Weights of a small mixture-of-experts language model, trained from scratch on English Wikipedia: a variant of Muon for the experts.
Below are experts of layer 4 (counted from 0) of a mixture-of-experts language model. Rows are named router (the router's row for the expert), up (a neuron's input weights, with its number) and show model dimensions 0-63. Each number is 128 + 32 x the weight over its row's rms, rounded and kept within 0 to 255. Numbers have three digits each.
After each expert's rows: a language model's description of what the expert responds to. This comes from a sample of Wikipedia text that the model never trained on.

# expert 37
router:102047138099169152125158184089134148115120171108124102117086142084101071143115089102163081128100220077154128102167116120072155120142096075117142131105114123072130155128175074148103100107174107
up0:141106158115188137156114161142105113085142156124122139119142108099036100159124104133113056140158147099114095119160151120129161143140074085104151130132111148146108160121120125141062088118200144
up1:142058149094109135143126091177128138092166165054131065147138148117144151104131099117081115139136101078134207161101145138203071135103118147122115124139147135188133143126119151132069057106189179
up2:137086109131131139176115182099130153065106118102106153145077137119072130172148163079109160168130155138146173145103112073118187097108089162174098092095103174087131133189143145150173159108158144
up3:113062155128130124132128180103172137120142198174158069130115073158034186138167121160076102141133176108083144099111120139131107119121142107125132160148156171171174095170171104087120124142130103
up4:084136112104178168122091173119168123126078172179173142160148128104079087136131089121194097158139177112107144076145132139071108140126116101126114173141116097151145129080158119120071137145169134
Clause-opening function words. Function words opening sentences or clauses, such as In, On, After, However, Since, and connectives like and, of, which.

# expert 0
router:155102135164148131128112174100141136107108194196170086182158176062101079142109066135136132146113185091139094171132124141144122135106106173189157140107072132120123133145107117102117079104147087
up0:150071181118091107106122094057134141189174184116130152147121140131124091122158107124112124130137171141096115157094138143076139183121150149108106150091098089111164037148121120144178120133135151
up1:104171136117236112089111110097117113182170158142161140117196177100114138158106143114124095120094179181162095106120101090126087116124103119105154170163164151138129129106137161038177073101114137
up2:104111110142183163117158136138110134133130144147117125111100121132082139125101089072085088106167169131118140132140156073091125133078179156165147119089119104195102111109119195132150189109119153
up3:100162174100144108100165157078115149086117147133137110176150095106170112180098044139096121138186161075201142125139161129075172138152153133173116131104138121056144166152164128121145121079155147
up4:078109150118137108130106099083172102095136152229107105094149147172144130101135108160110129114166050137112123167149151174187117118138108105159082052110085130119097164139097131219128133117149095
Table row and line starts. Line-initial markdown table pipes, separator rows like |---|---|, list-item line breaks, and sentence-opening words such as In, The, During.

# expert 29
router:125135087111120135120133106149133132156119154190128131096133187126113098122115194075123155192173141137151103156125113078150146140137153148178117198158122099081117135040144158134096144066139072
up0:104113144093117113145146139155145147197172168131133101110073112146095103210120115128105081178101071121067118093166152099087124143129156108146090145136084133124097110106118152135102137023121118
up1:185070124070163104134118130152091104141111139156130153138106143136080049146131173106160111168157126077126133138145138100070143162077152192184125136104118118120134106099156201132056127043139142
up2:021124115147135135139173154100100121141136173148145130167147147151125086170121068107179171101127159118128111119143094123092128089150158169170089144157125096150151128098105177149083095106129086
up3:180122139126114148146091155094176140124139152124210093115155097150128090126126145138140138063159174127154092089124106172099124132086136158110148128198059133139160084106094082128074159159162079
up4:130175110117127131158147108085067132060142151122098084141129143154138150091107101101156137133074103154161114112138120162180183140113127181063104093145128114127163156049109095105131124169129142
Determiners before nouns. Articles and determiners after prepositions, such as the, a, an, his, each, one, mostly in running prose; each other stands out.

# expert 32
router:138060144104129128122153158115150102169156159125114094094131157099124119134115107136108092079105124124178160120102107187141135097105048093130152146107135206141123122106168110097108103140151138
up0:118108168117089123199122063081142122142144088115155069168117105154153118125165101130115144100159136121181161146120133173126085140115090142153164138119139068142080098141107086148092149161208167
up1:109102081129192081121151122124130141085185120112101066125124160141103108198122094080154113139121184127148144102197133143111185187136120171102143121098123145164207098111094138143155139129148135
up2:123158172091090056127132140179091111068143188144126162063135145125097128123098130173082139103149077096108149089111105104082140148142124064132175132123115104058165139155181083146106165061151119
up3:132154085189187080093131130150067166123103120133096123188117189107052121084096197149115089130090184093118116127164157125105119116133117095140134100159109106155103187089112094089149149084153103
up4:162137103090170096173147139107084144079063152149159159120111191115136147112089149138185120161111123124162150102116121144126075128157158113133200137096125120188063149062163104176099125117129147
Capitalized title starts. Capitalized first pieces of titles, names and sentences, especially in music articles and tables, such as The, It, All, single letters R, N, L.

# expert 24
router:097153117090151103199138171078124131150133162092144083110056087074132120170127142081173121150110139111078109124159121064106130123137127157081141093127138189185109119139104114029099148132151106
up24:109145092152120159162127113076184127155119140076103142120116153108106134161087148138138042126101089103108083104152130174180045136140097123070139131148153132140095108142077162112169107106109149
up25:093161161104097102156120127117166121148149158106107154128081111109143164111132074150151116071116146063136100191164146103133171103117138105108169109145138151123146193124146130104158121106095155
up26:127149201107081111151119169143115131144147179144094120131085112115116115150108166083148136145048133070152100119111110128124154152166186093127104104082089176169102126213141080125148082080163107
up27:170061133180128168157158134071144153096140058162176122114122150146104155170156099159150143095183140131112094134093160131158128126061174085122144120159100161103149129126099093103113103136158086
up28:123135133172125105137115131132088146066147135126152135124112066106114153098138119090087176160132160100100096153120137133080162064065122127117122089123108249157123185132136116112067136123105119
Sentence-ending periods. Periods and other terminal punctuation closing sentences or paragraphs, plus periods in numbered lists and abbreviations like No., Vol., E.

# expert 9
router:136180086116092124146135138146138115092122147092187099147149117094116138117120090147129107105159119132108161157145127021102117135125111208121128135146117136126135103144110142154090114124137104
up0:128108126173060107146128085140202147107167157122126147191104140136140144171095132123139118144194131105037151127156119137111107104152113143084146078131136072150103081118203140160141113139149135
up1:098101073135141094181143142155124133107088166092148107191113114104136107160127088081133129072153109151181134155175116103097073118101157187064152133175127116074129124115141080111140076124177119
up2:086098119154137118187166111150138142174117112117148085130091150174169124163053176182154056130171070103182063133136134140134142125153131124114152086133046084147124146129170153198131158143179091
up3:129112098147192122144118107120085091125111175178150098104108158114097106127155116123108110190148143102122159164127110136137119090089136149165120147108116139106148103161136096156128150136151127
up4:162183159152154136123150112129148118099103143004175154126118162156143115156122143095142169176156105144063128074165133136118071162137127118128132124157092137115108120142110106067055134147126123
Prepositions after nouns. Prepositions, mostly of, also for, by, with, from, between, during, following a noun such as part of, Ministry of, funded by.

# expert 35
router:139147113093147126139140147136099124106118182089136108139136121098102131142117121107181124153025121108118044072148148138127123123148085081063120128069079139143127106121143107189117135124120101
up1:120073113143165152091111127091083152154103133098152156095140141090137153100122155139122123094118174186164140086159171119147126112102121095101129112109139192178070116111176167162138117171121138
up2:171150186147168118110127161106141112134100094183164076139117139152164110144194138180135180089100125147093120138078142120203141155126100138076109091167121106142100133120122152077097138163160158
up3:091145061145161093142130152128058136131159119088102137170124161180177143164183077123134159123114102080102095109141136143068166073082166168148123109148107164112097123125099071158142161117118158
up4:122115109083161132143116175126119070087103164029173167139072127102107129146105188096153161139091093093101115129142136100153143120209118154093126095142096169092090125130149064168107092104096122
up5:133112140144105080153139130099099155143159059155182128090158175099076160154118135133100099149132162140067170107183100100181084079110130075121139155217119135189148176145196146113101134119109094
Mid-word name pieces. Lowercase inner pieces of proper names and foreign words right after a capital start, such as an, as, ion, in Ziranbuh, Pumas.

# expert 6
router:157107109143166129130154206116140121107127103192166093117134170144110112164105096143109096103093076122106126096146126101113173123165169142144135160134132162149119063117172106158135086097161100
up0:125148166150119149120134198101156120097154097116139100123089142101114147151110105116111138108091060172066116043152085138120140128145184062146166103140134173126116129149169111133152093087098102
up1:156137145083143104198145100153062136110111139104125143102120091130114092172060138121160110138181077106191124094097141110161149131144106124119175113141170173085068093125129128123168168083134104
up2:114112108135120080027083142108124106159142096126113125086101166126181154075144176123125089119138119089103117151077092132220136184134138137095077129156104161074125127165199086144157125101146111
up3:138070113088119143168129192162127112044123127149130164125120148113148092130082151154138141095104119051065140141096179166116035119170209103147135148080109153135098136139165117110150101051170120
up4:136137092111105106119139135067092085122115139118130085104120176167121125139088081106130135157039198171120121111130130166072165118048147138084172135156129138173108072135146145125072136233075163
Elections and politics. Political and election vocabulary such as Party, election, primary, Republican, President, plus cells in election result tables with votes and percentages.

# expert 43
router:121115115203108108154124086127190141105126184102118080070119125061074162090097175104112089091062146119093128145179115143138132093133111098066131129052127147158099097127133073164126141094124177
up1:151127098158158103158099173147191107127122104093130121108125142120102153073075156141084128099105098104116075189105128172149144172159132141084136119069114183114128137049075098202100103110155132
up2:170113138087091126135114154147151154077140138192109152095112107108084092114093170127133099062198157155131093150128136100109145121131174132129139103170144118118102183131063120132099110124157131
up3:123151193135157110139095108132103131140103116086125125144123152136090122106140099100181051109180117139103082118131114145124113108084155182074104114122054179107091162107137148090130155126125128
up4:159128152156122123111123089101194125104146204127096117065130135059097084154077108149130088085088157140063129105154133137168130142218128152122160141232120184091094172108130113125170094105151132
up5:118088077188120098114110086100159164179165116154128091163165109140135098116096137168132132113133104116104101135150107119075117117130144094154127143145102140095140125157117149161074114075147227
Mid-word name pieces. Middle and ending pieces of proper names and Latin taxon names, such as burg, ville, ski, ian, and genus name fragments.

# expert 8
router:069122142120109124156145136102170129108136148157122106131097138082068038116117118191146108116076171128155138106119121150114185117148065080121160080082108151142116123089183069122083103101175205
up24:133070140133122139220099144124158063116114137161136151107146137091113149090115135131121102174105123152110180121109100082141111167138104110165125110151073175093084128159146178137113165096120151
up25:128094096123068114143128093124137084113080114152113112113108117135134093106074185128122102134089148149112097056161151083147150107153158136195145120134166155101048124182162087117087115126120195
up26:149044159158127156083141137126144141079075148173171099167133131218121134167104113170214118094164090113143173100117155155120157133105117142169155143166144167108181085108157103140093097154129114
up27:054104094060112150166135070102125114113123140139159094159085107101107063133106108194113118142157108136115181126104120121117162112124158055160087106082110106179163126077117153097097126170159148
up28:049134141145094121139175141201152148118125144147115085098150151122051079119162127093124091138138124202072118156148096097141155083171181114097128134120099144113099130077107086061116176105122137
Word-final pieces, headings. Closing word pieces before colons, parentheses or line breaks in headings, tracklists and tables, such as Dec-line, Scram-ble, hyphens in years.

# expert 51
router:167083123159126107149120171139142121093126147079083121106108167170156051083131070151140134081099164141139169105112108173170192111171156139169115038057120140079123175109155127076167072141135087
up0:109138156127117123130124100087171115167145084129104103065139143104099096150103153049064124171065191181144117135146161109158162103063097171208135133119159067127111133171111081095087154078153146
up1:123130022135080102135142161035193112085135157096114114148186113159076063122079131188117131090120142180138148149130135130159140167148142159124087120186117170101153178094169105150142130086057132
up2:088092086108113106153107152161156078066140105142111108192101140119128073117154069151162074153066127124091093075171168060152199128144166126102085098165099148111158158114157110119139183118203105
up3:140086088144122097112116143165189143047120147119172099126153158086084133120118158131139109121042126116159124106142121157158108110239185134184152072083122117219138081140105126097168102058118174
up4:164113130144108098170113106117147127155121188129086082085066173119116156157114086129150092110125184149129139159152142169189167100130173126128117065055080121104110177088125113079136127040161172
Capitalized word starts. Capital letters and name pieces starting a word after a dash, pipe or list marker, such as Jim, Bob, St., Ar-chitectural.

# expert 48
router:116107114140104105148114117117144140123128105119205085153100140124091069104112132146195130076054066133158114101128137127143107135151167133102144099117112185093090051090143148115089112106164206
up0:127064154204090160149108115128168147118090139136176093179104130162077049067153137085152116082148100133117161147106143096119143121132162108117113077159111154079104110095143150121099175122165095
up1:132132138139131098166142137140107084147151114139149145078154179191092113185126085119080081076100084099086096113171064118143183145112182057123146059094173119153122135088104113134114131180174124
up2:138108085122152067179130108066151124141113088135191120176083095077212126059108071121175143144142188108092152104171119117156103120134111129071083136160117131165108066138172122102068117103153118
up3:106128164103141089133162138148121154140173104088207173111116199117097091138129121123159155117124103148117104155108109173066145069144208165104177134142117157142128109143138102102075154093138133
up4:131115143130148179128121085135171127089117088132129159108168087119116100082135158090125155124121132093121180093108157113150073152121117123125092163075138140146086103129127136167079155068124115
Common nouns after determiners. Generic nouns and word pieces following the, a, this, such as time, number, points, design, games, and a-head.

# expert 61
router:076146121128092111160124101103139153148132171108091084091078137153098113068097041126187104123077088081160123093152113121097177132147034150091122128135130176096118150151125132090105135096133180
up0:075115120126157111095113119100186185145125093115116122086073139104122119121138131149116152121078130107194073176132094138124166165135133182148126122152112149095108169104137088159153144159089108
up1:105153132124146092112127128094131119177154143131085074165122096119124105087128092096147150177129127092178195158147125098106198132121113109187144109080146144123155205067078139161155108067124138
up2:072111125141146118199086136120132062162109123113100134170132142191121119106125117134156093140138051126136139111127082117137144168133110201142138095119138113117195094097160106130065085181198170
up3:123060159142124121184123153074110145091120106138118111162173105142107132126134128153116161091079172172170121162136119093135140089103217176119142121132078146152140109149093163130108086151132137
up4:137130130081090144142118084196137140118152122140099145110145152128093100139123115125161119121195122144132124134078091146097159123148101115111135162159029137119088089112176130114129013065201139
Species-description words. Prepositions and verbs in species and nature descriptions, like is, of, grow, water, red, plant, as in it grows as branched.

# expert 59
router:169193136184120144108112136127153129182125163173189157096116212124150166112153121078155157075147162145065096093085103088154120129157132154177107140170141122084151160149131158068145088138131079
up0:153124137108097149135144094100146119088121145088141136105139070108116172134096200105141095092143122171184154086139113132153091185116067096140143063149116124131139163101150122090154088122218083
up1:142115114118069141129109129104138095140107146198155128129124144100118149038110170188117135121164097102149153151149094212141138126131142129157167165127110101084121057201078162117085112091143115
up2:085101133112141098127132162099091115073107174075126106092142131065149137149106076176148091089104159133177107145162134137188175083127157108108165057117119139055123149123106109123052190073099141
up3:160161106209106109137111124116166106091124147119160046140131129113139128062132096182117176142129130157057140180116096045168146122141115073134130115184116170140118145070070087099157147135114150
up4:159131158235168155104126128149109138130143157144182083141104130120087107118095142138119128071111186137123144093147118123133076129062110155087131091111066179151134171104125092150118131125108068
Spaces in number tables. The bare space token after a table pipe or comma, just before a number or year in statistics tables.

# expert 3
router:151150149106142120129129141129162144131114203160153152090039161184121091133118086090131162066160160132159049091132110146136135132143157141136134164135055132103121119157108154155113127109146091
up0:133127128087111124122106126097136081111079160081133177045126104175135111133120054149138135096121161105186162126111135179069118114109190160130106135136115122131087076060179167164053101198148099
up1:199139137131145142190141132131154106093133079148138087121132116147105099133083121103156229183122091140170107109140124059128157095088101146158106177108053161103112103119083135094093120119203101
up2:126090072044167142151130128079148112123127112125155156091133154127117153136123101116155113149074181139123140047146114208226145150165120211161128102112129150113123069173159151147088112139164131
up3:090135122116194133159135118203095152135116145093126105176114112114150160085174130050119104096104115145162069129137087093095126144084183164085162226084135121121165131135119098109180149074147136
up4:061119112203190146143114148138117102093104144118140142143159147107133127108090130153092143148198081118089131163141127129093159098062064129068151098115124105115127133095143115180099175139108085
Table cell separators. Pipe separators and blank cells inside wiki tables of results, votes and statistics, plus footnote digits, dashes and semicolons.

# expert 44
router:152097155143088122136114072122158139120125121095189115135107188150133142189114114155140122113126186081183062145123124170161082133148131130177121118117137123114123105097183061123162128116143118
up0:144120154121133107106109148104134146098178108143210095085091118110143118114146144135135093105096190146160133147130129124124128158124105108094131144162117190141150117116058147145142124142088138
up1:174100156125191123153140147098111131109142139148152132119125164119182084159149105126138143072142148098199121118115108117098118100129085107171177113181100164000097157129118107157135118137169106
up2:129136175112128175163122149171143096174071115098084114135069083163117109106148106107140116155167082106131081104126116129104130144144170126093153185112062111136088115130176114139116126107172066
up3:162193155144165123089186142161186148155120099158132122154112142154120176105114103121150113069080167118165107044111120115138150172161076107126139046063125117156088099070135058130133166165145128
up4:177125122172160105105152115113154127147115150147104055134118104150121130152148117099137129124076146130102118117120163072100140161117176118172138113067149097130154168157120149178154158116147182
Word-initial letter pieces. Opening letter or syllable of a word after punctuation or space, such as S, A, Al, s-afe, ab-ility; also backslashes in LaTeX or chemical formulas.

# expert 31
router:109121083170191132124116121146149142204124099141154137173116147073131165165158123075116090131146106149088145224111132086106102138132124121168137161126169116187137088095125170089130156125116106
up0:128128110150126151133164183104124106079136208072126138125122107113179139131136086107104106121105119065150001078132131139126168140085178123096123114157097117099164174161140127156102123144145134
up1:145108120126171136159114086092116064096122186081113100137159117170090127080129164127120138138135122145104135118110154158158145166127167116121133029127092189133138119089159177089079142164116172
up2:117118128114199127092118149139162162118097149098132137109138182101168081062127178161144122096118197110104086158184063088128091137113072136103134115139152190104149117154128089166080091144115100
up3:155174130161120095163122132100154108156116114083131066086115109180117123077094136153107147189112122115124156119144082137121172168151148095122140104078171171115114189061129154073116103130184111
up4:123103191100145090120129067125142124132138196103186144163158093095131133121113170098115068129150158077070176064138114164119111098177130132092128177100108143135150054143144139144094057133162151
Space before numbers. Standalone space tokens before a number, in dates after month names like January 2011, and in table cells before figures.

# expert 57
router:122158000143136114150132105077119114095148111174130109111142094090159104166115142130077133084121098144065132185171113156197152128130125184113123076104151127159117163130106112044141131100118126
up0:127095077115192125189143100148156136090122182104065090147072140125127072097104139186076109153158159171105120195137135075139113111085197106137111173132117142139144126138107140124060111084143186
up1:054130122171097122193161115102158115117066132191176128109161180110152176126126147118173144096106144158119131157146189113142128098129126201084106076142037151111168169101110156088063065088140141
up2:123191140092121095133136162109125070069122120080128116112156140134156153151112115049104129131139116145098186091121145180111167081152179140079129097075120122125146168127157133120157065098124149
up3:179089112115112171145133118068106128125112173087148172130107133159124116081114079104134108110147144148128089101158107137122132116208161094152116101175143097080110148114142128156061178139166111
up4:122184165150123097140103119165109131089136131111149168152148117042161100071121119158150136096158084103126092084168137116131120123117123090121146096174141157103092101132162097112175075132108105
Sentence and clause ends. Periods, commas, closing parentheses and heading-closing == ending a sentence, clause or section title, often followed by a new paragraph.

# expert 26
router:103095145132136082105153086117133161120148164087172100165141134160128076207144122165180170054066143120142129106123113152081121111153075121085137085153062155114099098122157102148095125115154119
up0:146149079149118101117185139069089159173121084142160127117174086134140105166156148137122125171139145060074078154107070129185122124071158151095149090155105099180095098179115126122119133126162164
up1:154088064152138123142118106073080102129123146107116114135060164148146151090153096209144101096169104110151159118116166118138116152108168169116149133111102104120143122186157147111130174133125174
up2:151157129232093139123107130051160078099124138066164085097129045093154164134114161134102067127133117069089093119112155182134112098182135093139143118076151145162156109154156116141161149085152144
up3:180143162143135142167173135104099060129193148076183124059110097111148124132154117119127166128099160123119165141115141093122151094125100140084132162107139098166069081165144153167117129146159138
up4:113120097146129081075125094096141120167152205094173086172162149115134113172150062134151161047181140105154066137118112086116128122094095145105153158138131085116109164122092126127106187125109108
Foreign-name syllables. Short consonant-vowel pieces inside foreign or rare words and names, such as D-esc-ription, Inn-ov-ation, M-uz-in, Path-og-ens.

# expert 17
router:098154112140172118157108086071185124105137191156144134133039120147113140121123061120070174111170138120125117134134133082106154132166133114137120171050070145109093079162103146180134149110131150
up0:136169130125144154088117181182170137137120124148172099168093117162095052137127066100161164082080128163135096083099133098122146162140081119170147154156129112100115131117118130087086107105123073
up1:071076097125226099141110173154104104146109127114086102137166106092088150146124124150170089092126104082104150228124137175131187099111128085132097160108104112113150146096147129137148185086131142
up2:065155144138116153128111062154109088143142152146138096161070095123066171111146135100155154132167093139125150132113090119146106203150094105126072105077076165117120137117191078154099082094129146
up3:110149110174119136121117145161088147168149162079130147146148125183022155132165163099106098124089162082174088155127109185124161149112158171053106142106070081167147152082080116130075109151144175
up4:129208109142072089095116121096176131148133171125113093066027090063131123141105122112127133127146135160148102100084151136142153082160068147137135148146104143076152107146154134085156168133124099
Table cell separators. Pipe characters separating cells in Wikipedia tables, mostly after numbers or names; also semicolons, votes, won and percent signs.

# expert 23
router:145096054139143070184145108080097152086164125104141071162114135119128141148077137156107143088127154107109110156194143120104109096137101118116162099114086127147061137152104115096092148038177137
up0:091148124117157049158146140153152110130191191159150148144118136118090163115123157117144133126082097130120121136149136140044155121072177030143148101086041148131134104122151113186121118162123108
up1:148133105170118143163156128149155152107129137118037108160112131089114162077101139073137155130159157180090118125173104135191147143166117120105121060117132163125093209172120073083107088166095142
up2:102159164077157072175144112063091157125150079163086102077068108122122164130035133170102124076134108159133140055196137180162125132098108124142165114065125172087103157107106127112118094107099148
up3:211125144136113122186143119107108171054139130170152111090179177134074088074112131133151152083067142175155116133134151152125142138159150164092089123146116171077099152096089120123134062194171147
up4:146113099122104042134091118103138122162195126153121110105159160087134141090092135139110097086146170139106061107096137139116144125083166202126111160091139132117109133171160108111115054119220153
Years, numbers, markup. Year and number prefixes like 197, 201, 187, heading equals signs, line breaks, commas, and raw byte pieces of Thai script.

# expert 22
router:099122110181087117147126087129173122143142188098136077077048145092100134097093128106129058112059104128161081138146135139134174126160071153058125147035110202121110120114139106131123157104135185
up0:159147081139088088156100137084113107084142052114174132126087122085158172110130154112176163150103159149121121121178162154166163176100073153086148113175097166123113064147113147160127147095119165
up1:211124192143152111119117116144089147117097140106112116094097158167074166165118099113096130104103089074132078165161137157150149136103143170151126064137089196075131101075147148125163160105125099
up2:189156147122104117084117102154111141120079165088148091121131123125089095146128085106119087107163143101084224125047114132122133128128058126152123094131128133131119087106143110140093134142146156
up3:139192099149117104129080127094154137067093093161065156106131180107085184130104160116094150161104110104148134088178106101123101086131124113119119181141101202143089118111106158130091099101093129
up4:133125070151116130147130135169113167122086139168152144155079108149098144102135156116114119149124095140141056147107161083101172152166138193127056235127114120093117176068103137099130174146129143
Taxonomy and list pieces. Word pieces, commas and brackets in species lists and classification infoboxes, like -idae, Genus, Species, Family, Latin endings -us.

# expert 10
router:177100161120111146156137143146074123092122108156132164136099130144175167105134101108150082101168142158075085125121149117138114124093175085173128160153143084158137144122081161079150183145110082
up0:153135140075109136126138136134131150100128122151104114133166221133110166106121137151096101141114141144156171155131110123181127114221150115163148115136167084086102050130128128128122161090095146
up1:128144125233147151110070111142116144150128173151131032124105090101067148117126109139089149151171092153153156101139146154169120107105100126107130084046140124148131108117137160136161086112148097
up2:116120144126110127179088070109112146164124124181177134085058128108142111104151114187115136130047113099182136156140107115200174161189165148135163090116146107086137078120163126122098094049111086
up3:145189172220099168119120114145106115093108136151172095144108102149126089106120082160102171127182109101113104139104157062073100122078137086105094129153098113167095128070116121139180146150102160
up4:132141087057084179154129084104136126115146122154111157096137114079155178138115113147144084145044121117161167082090138092137071135175103150113095134140166111159129118133120092136159130125177137
Space before numbers. Bare space tokens after colons, pipes or commas, usually just before a date, year or figure in tables and infoboxes.

# expert 18
router:069157118152141127147144153115146114071126135112070117146083202138103028127122107082169155122036169094146085121162134136156133112168085103110108121041084138152093105144144100140121116115146125
up0:141087164064038120142168155158143152093118164145138104156095156099131079057106125182144121146080132094160119174113110152083186088101127141093122117162218151120124096141128187120129087119129125
up1:128091095105070105171133177101126144120142121096111127133132124105079052188151127107140157193101173131138164123125106111145147080156140164106125106082140109104122092147153197159093183134146125
up2:121119135111084102134112155091080131105128141170144095181145126143123164175188084177138157213042153136091135167104099154131102145095144096101139131140126088120172127153134131093148094101116176
up3:151147090118106118124136149172072104079109171124109119113048193141086095085129106069117096174058094129146116084156154117138123097211140125203082091163135178147106141104153099140138113152141102
up4:137126152119144128153123141155105093086152220152123105091099093081138058138125115134177117153090137097115121129139145140144150104070136122126159148116091137130053102133065136130138107132102148
Mid-word letter fragments. Short interior word pieces after an initial consonant, especially in names and taxa, such as C-ro-ckett, law-y-er, loc-om-otives, F-al-conidae.

# expert 45
router:179163139189134145131153104153185124153100153111112069151103113149109051091137122108107167181132192145063114191126106070120128129071132100135122145149080163111141160113117136045103124125140131
up0:190130109122136117171117205118115121109170124108138074102145167089090158076095109166103150177087103116087134116174112137141159152153210067112132140191102141110161073079078120135105077146130135
up1:095106199159058139132108136110184111117110100107118166116185162113176137082097132252138119118100134136144149142161162166142133148097100152098123123121074116149140095210103144122158098129057115
up2:146126103130162134108136124141125073124131075197150094091175124159133135111131159145109168185133062098084167167165059070128102135134095059098117115164102163125116140073115052151165153100117131
up3:136147118210085143141124104127159135150091155104148090155102154155090120108098094137126104096105141137056112125111102103090150108061158127094136101181094205121135137109092073086105100167115182
up4:122147139100129110152142178175127105118132170129084131114094190118108113097144134079185125122184156148140147145101148074121129091146159082121138091097060152163172133183179137149080148100186150
Numeric punctuation and units. Dashes, spaces, commas and markup between numbers in dates, scores, coordinates and measurements, such as 25–15, 1953^{, mm, °N.

# expert 50
router:096132060142097126180120113128169116149129218159133128160088178129093123120107151188097100145127168131165133157122134142127110134102107130149130179132056187147071118116075116128151107102189120
up0:158130083082110116098139091098099133089102114131164115071119149149064186136154119143138136109177142143125125117148131098128104094153164097079139144133114138076169181057132074127177161142142149
up1:132156153130169140146114092125139089103143144137158142110118086061133191131132142137098170184156162134167168159150087109115119113082074081159128188127090247119081172104159131050105135124150108
up2:115131145129134124116153188101103131134142125146157134147147148126108088115166143114142131131147156097094161202135126108119095166172119122209127136144137040136089143143091033157118110125090134
up3:194167133146129134074129151146139148154092134137137107062081104083097161116120090074076176145208120118152101179116157099101113136148096113108165155094124175135095137089193122192139162147143088
up4:199136157126169139123156122105122139100122103145129159127149124137124137146125142138107179081170074145146192141116110156187148097121120095116150133177114167116119118124121082143120113112182107
Hyphens and articles. Hyphens and dashes joining compounds, codes and scores, like Osa-class and Z-9, plus the articles a, an, one.

# expert 7
router:114114079145149117112131134089139128164082074206124126174153126099108162112137150195179077140130107128148113048150129060174174112123077121081120152109145192103114121117184090064093126128134151
up0:137142120107125095154127146111133156148163138134114090029117100110220149133164166104191167156138115136193138114133091177156144124170131183143169132157021194123125085108111102121135114070146114
up1:107112099179104096164163098146153087130144140127168120111125145152144148069135139114136110122104131184094156153115101142126145181108049157103124106127125146076149112116221112167127132145067156
up2:127101144117097116167096170099112120133120102134092123095080168134146123178150098123206112141147124175098163111172114096103133102171082136089139123102160160114162143075176089077111150143138141
up3:118146146174095124121106061063117101143157144135173155123172183115105100062097096122150070144105138139145121102154086122119163167044114166141119100118201199149092118122096089194077112129154178
up4:185121178098190147078148080122087094081144181131167189196154159093113085097146105165139115136071120152165070124199130143159171100127106184104097143124117119101166109110193109121092109124193147
Common topic nouns. Generic nouns after the or a that name a work, group or place, such as film, season, team, game, album, line.

# expert 36
router:123144098156141135117113149131162132075122142115191115143154197152148097108124138171131043133000047128112140142138121178105096130122134125100138085152094153117112145152143130108138072103163139
up24:150159139108120133096151131152132141136133129159142139150105138125104141153149122173165112128056134098158059136102102116119124144131147160154161181110085148093142141123175164200130060102177114
up25:113151063124141071114116142126149198146098134180128128158100167134174114109197138125144121122075108174174145162166167190126131111096164135103152065164109156110101177156124113125118084099113159
up26:148139149116153108088160135106168119125116131097165101200114118103174129118098110201098017110173146078174105155174142143138160116096105109109106144129052107137135106093133142144139120074129120
up27:165232157153094156090100196079086132093151101141101124100162109081121135116111145139139164104101082072120127187154132122141131193122138111139122122161129131108169174130141116184090086078092127
up28:121134088140166110125131179163127138164140112093158108158109084108026110175146124134146105163040123106083141176168078126131129098089159154132137119132140124101113123202095172136121117099153100
Adjective stems after articles. Word-initial stems after the, of, a that continue into adjective suffixes, such as econom-ic, national, public, Pol-, med-, anim-ation.

# expert 56
router:089129096196127135136141127148162139121139143102125064102173115078101152105116122168098056122049086145075137109150132121104128121120076131106138143038120163146094123115141095143124147116126154
up0:112218167121103175126117118112070105065141145136072081053146158019100121111126176089107135142116152108153187127168134110115148116127077160152156147139067136190177151117159132132143117095100112
up1:141204096108109131158120126146166149079156165145107052169159049119102177122118096143119175144084152071118083078177104110129185138158136164101132131094140147137122161117087168085118152097089159
up2:108041167143134138121138124062092127181085111136180100093147114144117166147122073155154128173146118136151104086155152151138135084159119132131123164083082142151118130209053153137144099135201148
up3:060156098148115088158150149143130123156100149119142128091126123094085162107093074150051109162115103102152110116179135142117141127065046173102117120111157103161120128149163129092124092142135152
up4:059129169124096102120112187138122201103125132131183112111114124105150129210147131224107149128134115109064081106131090109137154113145172134160133179143084059109098102094178183133101129138137103
Place-name endings, Cyrillic. Endings of place and personal names like -burg, -shire, County, coordinate marks °N, plus mid-word Cyrillic and Thai characters.

# expert 39
router:169084096134156123098107081105101148093131134135123115131157187099158123207114074158154158142123168115107079163121143135106102130136059168144134167148099119112113131155103142114092124116152131
up0:127125148154061132157106155152132149084116064128188131137120130116166179156084126090087187098122161170180117186116154071130107109147114159141112167174140169127153137201134161151123128122156128
up1:127144110138145136126086173073171119036141120158096139098129171119135115170094066164097094093113096102126123140163136148090117142136149086159118113113070138131109138138134107185068113115126142
up2:177110162106129131113149128141092123074095163133096132144104168092161201119121135120143161101126152118116139102115094219178116146118123170062130140104155098106117054125134120137154147065109168
up3:100102108074159099140121140179178121122119155168071058117128105119104089185149086182203085126128119075158087174127136187098142114104088134167140130119140161148087072132154107115171114139191152
up4:090123120195167122099131102144136134123128140171134145157103157168101209128127075118129091096097161103082144131126124110088186170121178187109136115130166140113175040174129147188147118117153143
Line and row breaks. Line breaks and table-row starts after table rows, sentences, headings and list items, such as a pipe opening a new standings row.